config.yaml
n_layer: 16
d_model: 256
d_expert: 64
balance_loss: 0.00244
lr_router: 0.000463
norm: "rmsnorm"
norm_eps: 1e-05
tie_embeddings: false
optimizer: "muon_variant"
lr: 0.00271
beta1: 0.93
batch_tokens: 65536
Below are experts of layer 3 (counted from 0) of a mixture-of-experts language model. Rows are named router (the router's row for the expert) and show model dimensions 0-255. Each number is 500 + 25 x the weight over its row's rms, rounded and kept within 0 to 999. Numbers have three digits each.
After each expert's rows: "comes before" lists some tokens at least twice as common just after its tokens as in all text; "raises" lists some tokens whose logits its average output raises strongly, later layers aside. This comes from a sample of Wikipedia text that the model never trained on. Tokens count by the router's weight.

# expert 45
router:506478544496491485493460461531526490492470486487494459506525473484462535487511468523516511481480516498479492529485536529492503529529525520465458521524469444472475490506530505464510523481485473504462523540509499537472474523527505472486479487467508552481490485519513536509488464468518510536514481463536512518468517543545463546558496523472484501527498500466459483497508508520503519529473525505514472466460512501521529481506492498504487477519513512544530495530525494553481479522515437518476481513526509473493509474507488429468479495452517515501511463517517523505542542479488500508513473529481453475520525505504521516480507492474495515525523522471488506519530503494454508510487559490492495487480507505482461480507440483509524462472509506524476453471490530547523475506499470
comes before: "| ", "|", "-", "- ", "The", "|  |"
raises: "| ", "|", " remains"

# expert 29
router:464490489506459493533502525494482508510480497538490501531509531525519513495443489535462499550481483539523543519478556504502513455472501501483480473488521518532514485488520483532511540533517511484459518506485474484489516495494504518487492532500533481489493470482495540500451520465552564508516448483482516469503457499519488515516495512527521469500520519492481544513469472536481479533492548530494514503468474515460474545475515484466506499525483489494486481534453492531464487504480535518526490488509498512470489476527527551491479497532481489471481460522510502523491487522492488478522499495476503509521527488464491525493533492481514497542518438478558487530468528482538478492454522492464569478527471508506475478526527515544469495492497521543493492543490533474500522525503485
comes before: "\n", "2", "1", "3", "4", "5"
raises: ").", " but", "\"."

# expert 38
router:497467464546532511512528530457523524502519527483489495529512496543511505519489460528467515521501500468499514526509441466505499503519501466515504511542575533494524489508505541488496476491533465482487448501475518497508487465489514532514511479488510520526498500470489475471487483494495471457520485505505503502474524519527465455517520509500535494494511489529443514545524466505492496465538527531519467506509526482494517492485503536504490508500483445463471518519489514562506478491503511492526472454468468539484521474495467497498509524471536456473509510460508542508522518487479536503492496488478488507480513459479511447520424454504500485486540497495496488483477527531539480490524473529492479455492525492491456486485508566479469498461475478487536479471491482546516527515510500
comes before: " | ", ".", "–", ", ", " |", "; "
raises: "-", "-m", "work", "-f", "cl"

# expert 13
router:473496499484505543416537468545533501464569507544461496493482559494512534493465496515540503547486517462494514468555507528509501522528509475557505502505492504467510500503464508483503473489489491526510515462481511506544477541482512513456452475428491530448510531475527507474504520516502516492460511526471501510536499521491524502502508465510457541513538498485470502502525528494491475530470519472511498494493519519486487491461514529509469537532479514540502504534509516493484511500526470495549522528539522492458501481501455501544528469505524515462485489499518510500493498474452515529488529510527540503530507501479510481492508482482472496497473529479499519485508496487518521456488489516479478494498487476506500471511484514516520468498503473514462482534529485538517454459536484
comes before: "0", "1", "2", "3", "4", "5"
raises: ", ", "2", "0", "1", " and ", "3"

# expert 28
router:527483478527537500500458445494531508448535481528503470502526523514492460538535494530473558474486479540487491477484549451473509472479536482479499483496478515555485509514459493503515524521506511472534480493492480516468524513485494474495522498515482533468493515493456523508505471498533483496496453503456522523493460527518545523522527493500496496540503527480516539485459460507525512512458491458483476504511475525489552477516500462531533519525552516495503508530537480466519500479492517476492475491480545482526494524468494509484457494461474504483475489511512444515478497486519505514479520508534516500530463491481496453544510505510548458485502455515469504462476523466529516539500537458512472507504483493542473520485498475487510549501468508489525498532515520478504487498475468
comes before: "\n\n", " The", " He", "\n", " In ", " In"
raises: "\n\n", "\n", " The", " There", " |", " This"

# expert 62
router:495501519498485519505486476469462501450479453517495460485529536503465522482517514514508533527464509517502497463500485469540495520529524504473471504483500460483459460535486471512508496501502504478454493505514466526462469511536503498460458487493549521521494492495496502491481471475550516520554466437527538507509505510512457535502470516456498524515457505526490509470483504520532486484474452515518490468479487502475528477477525497504482474525560526510541494506482473540502522496493475516485485512482539512518502453486510495462464474482524501484483479482499503536468517537512491533508497498453489504516500508502516473469469493551516494484498525539491494506484518476465512531526490467498465536546466472505506474536500488470511481459534477545525506483468539541525470527443474
comes before: "| ", "The", "|", "-", "==", "==="
raises: "\n", "The", " The"

# expert 12
router:475497534524508515513533485509522519486514489445554468518499540516469473497473493483461513484510473481490533489485452495468494538463472502456528514474505514500483467489531525477558478454528498526540523517504525512508492529504484508474525524502455464473540480450506506533522478486484493524490516539553515489482498483504517528489492488534557502537527479451516493494521523490477444462513486510493490518521457494485457558498478488456478455503513480507504515543531489527465511508477523490537486477477508499462519496486504435495460505465491498500490530504528545493503491502541491515495460513497503480474505509493530522507415501487453506466493484522524525498503502516481500518477511503489475471518516507476483492474510534513449514475495470485478493476496516509490451504466451
comes before: " | ", ".", "–", ", ", "; ", "990"
raises: "ances", "iction", "emble", "ition"

# expert 50
router:498478464478454500509539490481524492480492524528514474475495517525478521501521514492465512465489502495470518494512506501500496481502520546481509547530523470493460545500509524498477452554481490517528506496495458520487479487496499487517507451508516526507481487484464485524523502513466524531482532486517505485480515496460519434467490500537487534488491476496504497513490525489511547459477496497515540477485489489492484538487494503504522468468499484487491484506504535499516551516499445498503520537521479452541508554512499503546532524523484506474493548483438481519473526473489469495550466479499527535540491487495505530594464481499522494518499543485540507476501492490467501475520489449501466492493479520479499507551488471512503494483476512453470457483477465502504554533505459
comes before: " of", ".", " of the", " and", ",", " was"
raises: ",", " and", ".", " in", " ", " of"